Experts of a small language model.
Size: width 256, 68.1M parameters.
Below are experts of layer 4 (counted from 0) of a mixture-of-experts language model. Rows are named router (the router's row for the expert) and show model dimensions 0-255. Each number is 128 + 32 x the weight over its row's rms, rounded and kept within 0 to 255.
After each expert's rows: "gets" lists some tokens that make up at least twice as much of what it gets as of all text. This comes from a sample of Wikipedia text that the model never trained on. Tokens count by the router's weight.

# expert 255
router [181 170  73  93  46 160 115 161  88 134 165 141  97 164 154 114  93  65  97 141 173 178 145 112 138 139 114 114  98 158 128 123 157 127 104 126  97  80 151 128 140 138 101 121 159 120  97 160 117  93 125 195 153 174 181 132 181 186  88 133 170 107  51  75 141 176  96  88 149 102 134 193 139  93 145 116 141 122 165 122 189 194 123 166  82 164  78  88 145 104 132 124 133 119 193 172 138 161 144 101 108 153 136 144 125 107 118 137 105 109 114  86 102 188  87 180  52  79 127 114 157 166 168  95 141  95 130 135 126 108 137 170 104 148  98 117 161 145 135  86  78 122 157 169 122 105 151 158 135 140 142 168 160 134 190 146 137 129 156 175 196 166 133 104 142 158  94 193 100 156 105 108 115 140 115 100 166 106 122 151 103 129 126 115 162 120 113 155 140 109  83  82 109 144 108 155 109  96 152  55 122  84 166  78 122  79 157 136 102 104 149 180 125  69 123 107 129 115  95 185 104 133 136 110  94 126 135  64 166  64 128 169 116  48 133 115 115 143 112 115 130  64 144 113 142  99 100 128 121 126 162  85  99 152 170 121]
gets: "M", "S", "D", "P", "T", "un"

# expert 14
router [114 143 128 147  97 150 121 177 122 165 134 104 127 163 131  95 106 104 100 132 217 151 135 113 146 155  83  91  67 205 216 184 160 106  88  91  88 141 184 107 108 191 125 107 147 123 117 167  76 132  41 136 145 140 127 156 171 125 137 125 146  68 130  81 178 143  94  75 165 127 216 163 162  80  87 146 136 149 100 151 168 126 104 138 109 135 168 145  90 133 144  82 157  49 153 127 104 131 101  82 135 139 125 154  50 119 130 101 117 129 101 123  99 143  80 173 108 133 124 153 111 129 126 112 111 109 113 144 137 131 115 194 127 141 165 124 148 177  88 147  93 160 110  85 124 101 130 121 164 137 144 162 169  98 112 140 128 146 156 111 105 198 117 128 135 104 111 153 116 106 123 120  81 134 181  67 154 153 167 128 144  84 160  90 166  78  93 118 142  52 111 155 125 105  89 118 141 133 126 128 104 148 188  91 121 125 207 164  94 100 117 175 116 145 134 112 142 126 118 154 119 117 147 159 102 170  64 151 179 110 129 130 145  54 107  79 130 145 168 156 132  76 112 138 123 175 136 131 124 142 160  75  65 141 173  94]
gets: "==", "from ", "- ", "===", "| ", "== "

# expert 63
router [179 150 119  94 121 176 114 110 119 128 142 140 114 141 142  80  80  67 105 184 162 157 123  94 176 135 115 113 147 195 181 175 188 163 112 118  85  81 118 145 111 157  87  94 117 169 117 144 117 121  88 163 117 162 188 124 184 149  95 127 147  77 163 114 167 171 126  65 150  99 150 186 176 138  85 178 148 113 194 124 149 184 101 133  93 178 105 118 143 164 139 117 147 138  84 117 110 130 151  95 151 161 148 147  87 132 136 161 102 131 106 108 155 126  40 177  96 155 166 155 112 200 119 141  77 128 117 158 132  75  81 178  93 165 151 147 178 170  73 156  78 147  94 170 156  94 176 102 128 101 143 117 179 151 132 171 109 142 131 148 109 130 146 108 122  79 101 150 104  60 120 135 123  99 140 107 112 108 122 137 126 118 126  69 189 125 108  73 147  92 114 149 115 175  99 111 164 137 111  97 129  82 116 145 136  99 143 155  96  99 111 119 155 109 106  96  95  92 138 157  75 194 155 143 148 122  81 135 175 122 143 136 154  51 182 103  96 150 108 168 100 106 177 115 111 151 125 124 123 117  87  81  68 146 165  87]
gets: " ", "0 ", "| ", "–", "of ", ","

# expert 123
router [154 173 118 128 145  96  83 108 155 103 130 170 123 171 168  94 108 135 102 180 245 139 171 126 168 134  54 117 126 147 191 138 190 106 114 156  70 109 149 113 122 102 138 114 154 122 116 136 108 186 104 118 117 131 134 117 140 134 144  92 118  61 109 123 145 139 109  78 193 122 182 195 148  92 153 107 102 100 118 167 133 161  76 156 108 150 158 164  61 121 157 149 128 119 112 124 131 114 135 110 144 179 145  96  92 122 127 140 117 154 107 148 121  83  80 123 106 198 109 126 110 139 154 112 102 124 150 143 105 118 166 187 162 135 120 151 155 120 134 102 104  83 152  75 110  83 141 120 141 135 121 111 161 156  96 175 114 162 122 157 135  97 130 130 156 199 117 196 104 114 118 113 149 121 111  69 171 121 150  96 135  74 138 100 177  97 138 160  99  74 157 177 158 120  99 154 132 130 122 117  94  99 198  78 195 127 146 169 130  88  80  92  73 141 121 113 171  92 172 147  94 120 152 124 147  89 101 123 135  98 186  96 122  63 179 103 133 105 145 135 180  87 156 187 132  92 111 157 186 129 107  37  73 136 144 130]
gets: "- ", ": ", "\n\n", "\n", "– ", "= "

# expert 132
router [128 155 138 119 157 118 154 122 106 152 184 136 102 142 127 127 107  21 111 186 219 102 156 147 168 137  79 152 108  98 127 178 120 144  65 176  92  91 149 120  96  85 141 129  73 144 109 139  96 145 111 202 146 174 122 151 139 168 148  77 168  70 124  85 122 175  93  66 144 128 109 121 176 101  92 121 137 110 121 118 143 129  64 163  98 145 113 128  96 138  86 129 117  79  92 157 108 137 124  63 182 141 141 113  98 115 114 143 106 133 105 134 145 120 103 143  70 160  99 122 163 199 122  82 122 146 110 111 194 148 141 200 121 145 160  91 129 195 126 109  75 101 140  86 115  73 124 125 107 129 148 138 138 106 126 163 133 135 192 133 111 149 134 147 132 148  68 230  69 124 145 160 133 153 181 104 156 130 154 134 153  85 138 132 162 164  94 158 135 164 140 114 147 185 123 127 121 150 116 108 148 109 181  91 119 139 123  95 147  84 157 151  29 143 129  63 159 105 131 144  70 126 146 159 150 118 173 123 125 110 104 171 105 104 148 132  90 153 171 123  94  56 134 142 148 177  92 128 163 137 129 106 136 123 130 101]
gets: "of ", "in ", "for ", "on ", "at ", "to "

# expert 118
router [161 181 111  86 106 101 113 138 144 154 138 122 104 169 125 124 118  65  79 172 165 224 174  96 160 152 122 109 121 146 165 137 121  79 131 140 107 105 132  78 110  87  75 112 124 142 112 138  66 120  85  97 153 181 142 101 167 101 131 100 117 116 118 103 178 125  90 116 138 129 211 125 214 103 150 137 138 165  59  79 160 177  72 139 116 172 138 147  69 116 162 169 131 109 125 140 155 155  87  64 159 162 144 137 130  99 105 176  99 116  99 161 160 119  86 183  52 142 154 112 112 167 168 132 118 137 129 116 175  97 166 154  76 137 164 183 136 155 146 134 103 116 121 116 155 123 152 106 166 128 152 168 130 127 162 115 106 126 137 121 179 143  94 138 106  91  96 220  95 139 139 110 172 101 111 105 106  95 162 119 116  89 115 135 158 128  94 140 114 124 106 124 175 152  71  86 123 117 179 185  45  97 139  67 105 148 167 112  97 108 144 199  88 128  94  85 122 110 167 112  86 105 181 143 146 115 153 132 140 121 151 163 136 124 107  78 103 130 160 149 144  82 162  87  98 174 136 164 128 138 159  90 112 149 181 117]
gets: "-", ".", "/", "–", "B", "W"

# expert 68
router [138 165  99  86 117 147 125 186 158 103 144 135 121 154 160  84 101  87  95 153 203 153 151 136 171 134  70  88  78 153 159 172 160 147 148 139 101 112 129  91  89  96 118 111 179 102  77 157 115 137 139 167 130 138 125 141 162 163 143  97 142  92 120  93 166  95  64 101 151 107 180 214 189  48  78 150 180  94 128 125 162 145 114 158  68 128  91 151 146 131 132 129 123 110 128 147 129 181 107 100 148 144 130 124 137 108 143 189 134 179 108 142 136 124  94 195  81 147 150 109 147 146 151 101 108  92 112 144 196 109 172 164  77 159 124 144 188 134  96 164  97 138 147 118 138 124 179 149 128 146 149 114 136 107 173 144  63 168 174 142 145 109  85 110 126  92  95 169 113  67  92 175 109 108 168  45  95 124 154 115  94  91 118 116 119 159  94 145 103  98 162 150 142 164  90 110 213 110 127 110  58 107 142 123 151 139 112  79 132  95 121 181 128 102 118 101  95  92 120 112  92 127 130 117 134 144 128 127 132 122  94 185 175  62 126  84 129 126 195 150 101 114 120 128 168 168 138 148  85 102 155 108  62 161 124  89]
gets: "0 ", "1", "2", "0", "USA ", "−"

# expert 145
router [132 219 103 146 111 146 129 146 138 182 174 132  89 152 168 107  96  84  73 167 168 136 162  55 185 202  84 135 106 135 143 172 137 150 100  82  47 100 159 116 100 112 140 101 127 111  85 168  74 172 153 128 133 132 196 147 171 117 110 111 136  88 130  87 143 159  65 110 168 141 145 193 194  79 150 141 151 118 104 142 133 157 122 148  99 140 162 160  63 104 104  86 136 127 148 132  73 156 114  88 109  85 129 127  89 186 139 185 119 124  95 157  77 100  82 155 110 142 113 153  96 122 132 117  82 139 106 178 169 113 130 204 100 129 150  98 165 146 158 126 102 133 145 144 131  88 123 135 170 105 165 110 157 138 171 171 124 140 123 138 170 160 108  84 133 104 124 168 104  83 155  71 120 139 167  65 153  87 192 119 133 128 118 123 158 139  95 120 141 114 151 100 188 152 152  86 114 108 110 162 114 147 120 108 142  99 200 107 148  88 148 112 119 119  68 105 147  65 116  98  74 190 157 130 145 192 132 173 141 109 128 152 125  74  87 126 115 152 161 129 110 125 162  90 125 174 153 127 128 121 113  82  96 133 148  95]
gets: "\n", "| ", ")", ") ", " ", "é"

# expert 189
router [124 135  97  28  97 126 138 151 109 152 139 138  95 164 179 113  86 100 106 154 155 145 198  49 193 149 142  79 111 153 148 121 146 103 108 105  84 134 139 120 124  88  96  80  76 146  99 125 121 140  66 174 129 180 134 170 166 164 113  54 110 141 150 134 117 117 101 107 169 162 140 170 171 115 146 108 119 159  68 167 167 141  63 153 123 149 121 126 110 111 133 109 140  24 103 134  97 135 108  79 125 167 163 165 147 132 139 156 133  83 116 141 172 159  97 194  65 188  78 121 132 182 145 121  94 158 141 134 163 131 151 207 154 145  79 129 163 119  91 136  76 119 155 112 106  98 170 129 109 132 155 185 147 143 171 165  85 130 102 108 135 116 144 144 136 116 115 163 101 114 117 148 124 103 130 122 147  95 124 138 120 105 110 120 149 141 119 187 118  97 163 139 135 172 118 151 165  73 160  95  87 128 166  82 172 104 163 134 139  90 105 177  99  95 139  96 135 122 128 112  91  93 167 120 101 119 179 168 133  81 124  99 138  67 180  77  87 167  96 122 140 108 134 117  99 167 107 120  57 124 109  99  52 124 174 114]
gets: "| ", "– ", "(", "as ", "played ", "; "

# expert 88
router [162 159 139 149  87 150 128 169 141 149 166  86 137 199 127  80 104  83 130 178 173 125 112  82 167 152 116  90 130 118 191 179 124 130 108  69  71  86 146 106 113 146 142 116 153 115 107 177 129  94  69 180 137 153 170 161 154 190  93 110 112  88 130  81 209 204  71 107 119 138 155 169 125 111 115 146 204  86 146 136 162 107  74 105  69 139 127 128 128 131 116 109 124 103 149 152 100 161 102 120 129  91 127 136 136  91 106 131 152  91 139 149 115 157  78 193 108 124 163 140  96 163 165  77 113  91 127  92 132 130 136 208 117 156 151 116 174 163 107 112  39 130 140 132  84  98 157 153 155  85 136 158 165 114 134 127 134 170 161 115 150 155 147 146 136 138  73 217 116  88 136  92 109 104 156 137 168 157  97  69 106 130 104  97 150  82 114 185 125  79 116 114 165 140 112 134 105 186 154 124 134 120 126 124 101 116 156 135 127  82 182 151 119 142 105  92 111 106 121 132 119 155 159 111 118 126 157 117 119  70  94 209 124  53 147 103  96 146 148 114 136  71 160 140  96 190 165 141 129 137 145  90  77 132 139 105]
gets: "| ", "==", "== ", "=== ", "= ", "==="

# expert 42
router [143 230 135 139 113 114 135 124 102 139 187 171 102 142 144 128  63  54  94 170 135 146 180  86 146 152  96 105 147 194 125 192 189 130  98  83  86 136 119  81 123  46  61 149 100 109 128 188  78 134 102 150 135 139 168 110 143 129 130 129 122 114 106  73 138 131  82 116 185  92 178 161 184 110 125 131 159 146 125  90 114 176 141 119  93 152 114 106 127 173 123 131 150  93 153 159 179 133  98 102 146 115 153 146 153 147 111 138 110 137 117 164 164 112  99 170 106 113 136 126 152 157 146 149  73  88 118 103 112  69 149 216 108 157 121  93 171 185 110 134 118 164 198 143 160 106 113 172 184 132 182 133 170 145 128 169  94 136 165 134 144 152 187  89 162 100 146 187 143  92 149 167 104 126 135  67 127 132 152 114 115  53 131  83 157 125 103 123  93 116 122 156 153  98  65 139 140  82 113  88 116 121 127 136 135 105 142 160 144  70 108 120 122 114  70  87  98 127  90  98  53 135 110 112 139 156 105 115 145  70 135 121 141 108 159 111  86 130 173 149 150 138 154 141 163 178 168 140 113 115 125  91  93 116 175 113]
gets: "and ", "on ", "with ", "but ", "as ", ") "

# expert 165
router [104 154 138 151  94 112 118 169 144 157 189 145 148 161 170  89 128 115 155 188 200 178 148  81 140 146 116  99 128  55 162 146 132 173 100  84  81 104 142  98  84 115 122  64 120 125  71 172  65 124 136 179 155 140 121 166 158 155 129 129 149  56 131 135 155 136 102 130 148 131 169 139 162 129 107 149 169 131  83 109 120 180 132 146  85 155  96 141  90 119 123 173 117 127 118 161 141 149 151 102 108 182 133 123 138 100  97 154 145 100 100 134 153 121  69 193  97 147 154 128 118 141 222  31 145  87 118 168 143 151 175 198 129 168 119 157 139 154 122  71  85  90 201 124 152  89 129 166 150 137 155 155 108 154 168 140  82 117 116 182 135  94 149 104 123 136 103 144 111 130 132 106 130 122 150 131 170 140 131 138 115  82 105 117 178 106 123  96 128 128  98 125 179 168 100 127 111  83 100  85  96  58 200  89 128 139 184  84 119  77 125  97  91 143 117 114 173  87 157 158  61 108 144  83 101 123 130 114 120 134 119 115 156  60 151  86 116  92 122 139 110  74 191 165 110 128 133 108 138 109 136  87  83 153 172 109]
gets: "the ", ": ", "The ", "a ", "an ", "A "

# expert 24
router [140 120  78 108  76 146 104 157 140 153 169 154 108 167 174  86  62  80 119 190 149 182 141 137 205 190 106 130  98 199 153 210 130 198 114 158  72  82 133 131 120 116 116 134 134 117  86 167 111 131 118 139 140 120 147 166 141 184 113  96 142  94 146  85  94 124  97  57 154 132 202 162 164 115 151 166 136 115 173 109 109 156 128 138  78 183  95  74  93 131 133 137 150  73 140 134  99 105 136  48  91 142 143 176 100 130 115 113 105 175 136 121 119 168  77 176  73 156 113 120 175 127 155  57  75 111 111 145 164 103 137 134 155 116  85 112 150 158  79 124  89 151 167 126  90 108 156 148 123 175 152 118 121  92 132 110  97 143 172 112 149 148 134 122 126  89  79 176  90 100  88 192 129 112 173  86 132 132 180 101  92  83 134 113 190 112 140 138 154 115 117 150 197 137  61 107 158 134 119 105 111  96 110 138 167 145 156 101 134 107  86 153 144 107 121  80 111 116 108 109 132 162 137 145 151 149  90 132 169 115 136  97 151  98 184  65  77 117 156 145 101 106 141 138 121 167 125 174 120 138 150  77 122 127 127 100]
gets: "0 ", "| ", "1 ", "2 ", "0", "1"

# expert 218
router [124 130 101 123  96 107 135 138 149 179 184 149  92 201 146 107 138  68 161 161 219 170 115 115 185 166 117 136 143 143 194 158 147 168  96 114  78 109 133 136  85  99  96 106 144 150  58 178 108 122 108 162 132 138  87 153 170 169  84  74 156 110 126  96 156 192 107 110 166 125 166 164 121  97 122  93 156 143 104 130 104 128 104 137  32 155 158  91 125 163 162 110 154 130 113 148  94 200  97  52 143 102 138 142  81 142 179 143 134 146 104 152 155 179  64 181  97 112 127 148 141 156 145 113  88 174 108 111 107  91 163 149 135  75 108 170 151 146 132 132 116 101 157  93 113  64 113 156 154 119 131 140 143 146 150 108  83 148 162 126 126 150 158  66 107 150  78 173 102  77  82 122 140  82 155  95 122 126 107 105 136  62 159 128 173  90  93 137 145  96  87 147 142 180  93 128 126  98 100 101 112  99 137 130 181 153 136 109 162  89 153 136 121 139 137 101 133 109 137 136  88 143 164 112 151 148 116 155  93 129 110 142  93  56 141  80  71 161 102 101 130 100 139 139 158 154 177 134 156  93 144  49  70 135 163  98]
gets: "0", "1 ", "0 ", "5 ", "9", "9 "

# expert 100
router [146 148 150 148 108 135 114 161 133 158 138 137 119 124 183  97  99  17  67 208 128 173 151 143 184 177  91 147 138 168 206 184 126 150 105 148  65  80 136 120  77  93 138  83 110 149  93 142  48 115  75  87 154 193 183 124 142 145  95 121 127 105 102 105 171 133 114 126 177 148 198 138 178  95 179 148 126 144  98  74 151 151  76 144  30 174 138 138  62 172 124 123 168 153 134 143 137 162 158 102 129 174 135 184 113  58 111 130  85 119 117 164 150 116  83 189  67 133 142 144 133 171 120 132  94 102 118 144 164  98 140 166  94 146 185 175 171 147 120 132 125 105 105 144 160 132 155 144 178 150 142 135 129 124 151 122 114 121 146 144 179 123 100 144 122  95  94 196 119 109 138 119 172 107 130  95 129 148 105  94 113  76 128 124 187  99 102 100 117  96 110 144 106 175  90 125 121 140 152 182  82 105 126 139 113 128 115 109 105 121 137 151  61 132  88  60 122 118 119 107  70 143 147 129 167 109 151 142 127 133 108 138 131 105 150  73  85 103 119 116 164 127 155 127 136 138 113 169 104 144 171 134 122 153 141 100]
gets: "-", "–", ",", "s ", "their ", "its "

# expert 12
router [117 186  86 113 159 140 136 159 130 133 144 162  72 133 107 119 114  92 126 185 165 169 119  72 173 166 113 101 111 182 174 160 163 133 126 125  92  99 142 150  77  78  87 123 109 148 106 156 108 148 116 150 113 187 186 133 157 135 155  90 145 128 151 114 124 106  78 138 171 130 181 143 146  90 114 100 216 132 120 157  99 177 144 130  97 186 137 129 102 109 124 114 152  49 132 123 121 177  89  45 210 132 145 191 124 114 154 135 157 125 136 205 106 132  71 165  43 134 198 107 123 152 127 128  66 146  95 136 138  94 167 169 144 168 123 126 151 178  71 140  89 120 150  98  79  60 123 110 124  77 127  99 133 180 167 108 104 146 143 123 108 167 165 114 151 129 115 129  85 100 139 145 112 123 123  84 101 110 106 127 133 118 135 106 148 117 119 167  99  95 182 119 152 198  68 137 150 141  78 133 111  71 147 159 148 117 150  98 142  76 135  86 122  90  99 110 172 119  78 137 130 180 155 103 109  92 179 178 133 138  88  89 168 107 109 102 106  76 102 118 145 122 144 134 118 143 154 162  78 119  83  97  97 131 138 103]
gets: "0", "4", "6", "9", "an", "3"

# expert 2
router [114 128 134 109 125  94 140 118 153 124 177 148 106 127 148 141 107  99 103 191 180 151 122 114 178 178  79 162 156 118 133 152 114 155 100 199  81 109 150  62 122  91 144 178  80 177  76 135 104 148  99 164 129 180 170 132 170 160 166 114 133  82 173  44 105 179 118 108 116 155 140 145 177 111  83 156 157  97 108 169 149 136  97 151  82 121 110  71  69 133 107 149  97  99 145 167 134 157 154  48 155  98 128 160 132 120 120  83 162 148 110 128 134 137  94 141  98 137 153 128 147 182 145  52  94 130 122 140 176  89 118 135 168 123 184 154 148 113 104 102  89 117 106 111 127  98 110 146 142 120 157 160 137 103  92 192  93 123 127 175  96 133 153  99 163 108 119 212  32 109 108 117 121  92 154  95  99 115 166  93 110  50 105 128 154 138 112 131 122 148 139 116 113 190 120  94 156 133 159 128 120  95 213 101 152 123 129 125 119 101  56 136 101  93  93  82 172 138 123 164  67 174 121 135 105 145 164 131 125 104 119 164 124  98 165  75 129 123 142 112  94  95 158 125 103 174 104 166 185 133 188 117 108 170 137 103]
gets: "of ", "for ", "in ", "from ", "to ", "on "

# expert 180
router [125 179 129 109 146  95  94 100 158 154 191 142  93 211 135 133 104  68 103 166 167 169 128 119 223 183 140 149 104 161 145 161 173 157 138  87 104 110 136 142  72 126  56 108  91 156 106 153 117 119  85 129 124 165 122 173 175 156 133  94 133 106 145  96 117 176  54  84 146 169 155 202 118  86 103 145 147 140 101  91 121 174 101 134  90 181 111 112 124 148  76 142 131 109 112 113 128 173 120 108 167 129 138 139 103 115  93 154 111 143 119 135 113 136  61 174  42 128 116 151 134 164 136  63  89 168 123 124 139  57 136 136 135 135 112 170 148 138 115 128  79 115 185 132 146 116 144 152 122 129 122 128 170 174 187 112  81 179 137 168 132 177 117  94 106 109  89 163  94 118 137 148 191 138 148 116 109 121 171 131  93 113 168  68 157 102  97 163 153  72 119 153 222 161  86 109 169  98 113 123  79  97 151  65 155 152 156 129 171  65 128 175 118 100  98  76 123  92 152 131 105 151 145 119 175 143  98 124 157 102 122 107  88  73 158  95 129 129 139 126 141 132 126 173 149 133 113 121 134 134 158  93 103  91 115 100]
gets: "1", "2", "3", "0", "4", "5"

# expert 60
router [ 96 177  92 137 111 139 136 141 145  96 164 136 110 147 217 118  83  96 101 210 155 158 130  90 148 188  93 168 151 121 130 155 131 118  92 157  80  77 141 152  82 133  95 119 124 136  88 109 101 119 103 110 126 170 171 172 144 153 159 139 149  96 155  78 122 120 107  86 174 119 166 167 149 114 136 141 180 146  79 142 140 143  84 128 124 159  70 105 115 114 117 143 128  87 112 149 151 105 139  62 156  86 137 138  65  83 104 150 151 153 119 182 152 147 110 164  95 154 168 139 131 177 146 102  79 130 145 110 166 124 130 208 124 102 126 116 113 174 104 119  82 168 115  91 152  87 125 199 141 117 161 151 112 118 139 177  91 147 186 126  97 150 143  67 145 128  95 220 101 109 148 152 133 105 191 116 141 153 115 159  90  34  95 119 116 174 109 113 149 114 121 132 147 126 106 152 126  78 107 135 140 104 126 124 172 165 160 118 124  43 103 127 137  84 164  94 148 128 142 117  69 176 122 159 114 126 143 174 183 118  99 114 138 108 143 126  96 136 150 146 109  31 191 137 156 172 120 158 186  84 124  93 101 131  99  79]
gets: "of ", "in ", "\n\n", "on ", "States ", "for "

# expert 62
router [188 182 131 142  88 146 129 171 147 148 150 149 104 145 170  65 146 112 174 217 157 145 144 101 185 164 104  99  60 121 146 162 169 116  98  97  89 102 127 131  82 101 135  55 154 122 109 136  94 171  97 135 139 138 157 140 142 134  83 143  99  36 141  86 173 173  79  75 150 126 175 130 188  68 120 103 177 121 106 161 150 152  95 130  85 128 100 104  99  66 123  90 141 119 152 159  90 121 109  89 101 144 133 120 111 152 124 120 126 124 119 180 155 122  47 160  57 131 125 146 115 141 146  96  87 134 138 136 127 108 138 197 123 161 134  67 170 162 172 112 106  91 135 117 125  86 173 140 128 116 187 155 179 154 143 166 133 156 159 170 145 135 108 128 131 148 106 189 120 104 158  92 155  96 185 106 138 124 147  87 135  73 136 133 125  99  80 157 131  84 122 118 156 140  99 183 113 116 127 131 158  66 141 128 135 139 155 122 160  99 135 111 123 129  94 127 105  86 143 127 113 161 151 115 129 150 134 152 165 124  97 120 147  48 159  90  87 131 105 128 137  71 140 127 169 132 139 178 129 115 113  62  12  88 154 114]
gets: "\n", "- ", "| ", "\n\n", "= ", "\n  "

# expert 194
router [157 200  55  91 106 158 123 114 108 110 173 158 124 138 170 141  87 120 128 156 227 115 163 112 151 136 122 105 116 125 179 167 156 136  91  66  96  99 143 116  77  78  94  66 113 140  89 123  70 126 116 139 139 155 144 133 145 151 138  82 126  36 188 145 158 157 117 126 234 181 167 114 134 128  67 129 197  97 129 155  89 176  78 130  68 109 124  87  89 116 159 129 108  95 134 137  66 103 126  78 153 116 137 125 114  97  96 123 143 144 119 179 174 138 101 141  86 100 132 102 141 147 172 104  78 119 111 151 130 105 151 154 108 134 145 127 142 152 142 113  98 102 179 110 141 126 116 140  85 115 193 110 159 150 172 185 136 123 115  93 139 152 127 115 195 159  85 155 103 145 115 131 169  93 127 103 132 102 155 156 153 125 105  87 223  91 108 131 149  99  96  69 171 159 119 176 104 136 102 151 120 128 153 145 168 137 142 154 132  90  90 155  88 102 142  87 138 124 123 164 138  96 157  59 140 111 108  97 180 123 156 125 143 126 132  68  92 154 150  94 147  82 159  90 111 155 172 121 139 106 144 111  62 134 140 105]
gets: "in ", "as ", "In ", "at ", "with ", "As "

# expert 200
router [ 89 194 155 132 155 153 148 117  89 173 182 158  80 149 112 115 117  17 128 158 157 154 199 158 154 171  75 118 103 101 166 179 130 121 104 104 127 184 122  93 140 115 149 133 126 176  86 152  94 143 132 130 138 126 183 178 147 120 142 112 159  80 137  87 145 166  99 131 151  89 222 132 213  83 114 167 164 140 116 159  99 152  66 155  90 134 151 133  94  88 153 138 147  92 164 142  78 143 104  87 121 163 155 129 178 174 130 106 120 147 107 133 157 193  90 145  73 109 130 137 180 183 136  93  69 104 135 153 151  84 101 169 117 108 143  95 167 130 145 111 101 138 191 149 114  58 110 125 102 126 142 118 159 146 136 133  85 131 174  99 136 144 113 120 133 143  56 198  99  80  97 140 106  82 119  44 109  78 148 127 171 100 137 118 203  96 104 141 165 123 176 115 115 159 131 138 137 102 118 107 128  98 153 139 183  74 130 133 140 114 114 147  97 107 121  78 152 118 143 161 105 117 151 120 108 107 157 148 159 136 116 114 156  79 131 168  83 106 137 119 149  70 132 119 155 181 134 115 160 119 156 116  84 159 145 117]
gets: "in ", "from ", "In ", "at ", "on ", "of "

# expert 248
router [ 91 160  89 106 100  93 140  95 108 175 194 149 112 161 165 116 115  67  88 192 221 161 134 125 210 175 121 128 122 171 205 150 184 151 117  94  85  95 140 137  91  76 107 144  72 136  83 149 101 155 138 163 141 143 113 146 173 168  94  93 126 116  98 115 109 156 101  99 162 127 155 191 166  71 133 122 159 144  93 121 127 130 151 140  80 173 124 126  86 150 128  99 143 117 132 140  95 138 107  55 127 120 147 116  88 150 118 142 107 114 113 126 178 157  55 180  78 120  90 158 163 144 124 117 129 135 142  89 122 128 193 174 118 134 128 146 142 198 137 152  60 135 173 116  97  78 126 118 124 144 129 154 144 164 167 126 108 106 168 113 105 121 158 103 150 159 114 148  88 111  72 150 167 119 138 106 112 156 147 139 158  43 156 116 152 103 124 139 199 125 137 155 142 148  73  93 146  93 120  87 116 107 128 131 195  98 168  98 108 107 136 129  80 123 128  90 139 104 125 100  83 155 161 107 173 142 159 149  98 135 118 112  86 107 131  84  52 116  84 112 116 123 136 131 121 149 172  86 116 116 106  43  77 125 186  96]
gets: "4 ", "0 ", "8 ", "5 ", "6 ", "9 "

# expert 5
router [161 157 160  66 122 112 102 104 151 165 137 160 145 136 124 150 129  65 129 109 185 135 124  96 145 209  87 137  69 139 146 126 139 129  93 124 113 123 126  86  94 118 142 145 124 143 120 147 115 117 131 154 107 110 146 135 195 109  55  76 187  21 105 102 179 118  97  77 145  69 158 189 204  83 100 180 145  93 117 165 123 159  96 135  62 127 141 140  79 113 137 130 103 123 136 151 116 194  97 117 133 128 138 103 127 126 123 141  88 152 112 136 121 141  85 147  55 189 143 160 123 147 189  98  84 151 120 131 140  94 185 195 140 124 145 164 134 112 133 110  53 134 142 122 128  93 127 117 142 129 154 109 175 102 169 165  95 145 115 120 181 153 120 101  88 132 152 187 119 108 144 139 104 111 128  84  96  79 172  70 132  83 177 141 147 137 120 158 138 111 102 134 119 170  89 174 132 148 146  77 137 104 167  94 159 117 114 121 103 156  89 164  77 145 101 120 119 125 166 138  82 135 140  80 135 144 123 165 132  61  91 171 138  74 173 112  88 129  82 146 148  38 140 155 141 171 100 161 143 169 128  89  92  90 127 113]
gets: "- ", ": ", "• ", "See ", "is ", "species "

# expert 182
router [137 174 120  88 145 149 174 123 152 123 198 161 109 165 142  55  75  53 145 177 144 148  86 112 196 187 102  98  96 187 160 127 105 193 115 110 120  63 138  93  72 114 115 116 150 124  86 187 106 131  85 151 122 108 129 156 136 147 130 116 125  94 134  59 117 116  86  73 126 168 167 196 140 108 144 169 140 144 153 146 176 170 132 136 118 148 128  88  85 124  88 120 131 100 122 153 113 139 107  83 107 163 151 190 146 115 148 116 171 145 140 126 166 160  74 207  98 162 121 125 154 147 129  61  65 113 115 141 158  90 120 141  99 142 151 124 153 132  68 151 137 116 132 156 111 132 118 148 149 137 144 103 133 126 174 106  58 176 172 130 172 120 131 130 116 116 100 136  97 122 117 148 112 186 171  83 102 100 178 100  59  92  84 135 169 113 127 127 142  77  85 146 167 139 103 121 152 118 124 121  69 102  86 126 187 146 137  76  92  58  82 148 160  91 117  86 108 115 112 133 127 157 143  98 119 106 103 147 187  78 191 126 147  79 138  94 108 150 146 149  97 101 153 131 133 165 142 189 143 115 130  86  98 136 137  71]
gets: "| ", "; ", "0 ", ",", "0", "1 "

# expert 56
router [160 151 107 109 114 174  92 172 139 150 146 162  94 141 148  68  71  78  52 158 168 176 128 128 216 167 112 154 104 166 186 174 121 135 110 134  58  85 158 127 130 105 126  63  90 136 106 121  94 119 109  94 170 119 156 167 146 119 136  93 139 115 102  93 144 103  92 140 195 145 214 176 180 122 163 163  97 121 109 106 126 161 119 161  74 185 101 116  49 136  98 147 169 139 141 150 159 205 142 108 113 153 140 155 107  75 146 164 107 110 127 183 152 129 121 190 101 120 117 121  92 163 134 144  80 121 104 129 153 101 125 128  86 127 152 177 150 166 102 122 133 115 150  86 123 143 152 139 142 139 146 117 144 113 153 139 104 124 141 135 142 150  90 133 101  90 100 247 113 105 142 115 175 155 152 114 117 130  77  95 135 123 148 117 180 112 112 131 120  55 133 133 138 147 106  81  98 129 163 181  65  80 149 107 129 125 153 119 113  90 130 141  95  77  83  63 102  91 150 124  65 135 150 168 151 100 154 130 140 129 111 127 140 108 173  35  84 120 130 152 131  84 164 113 146 151 120 160 137 152 148 116  92 111 128  84]
gets: "-", " ", "ch", "–", "k", "3"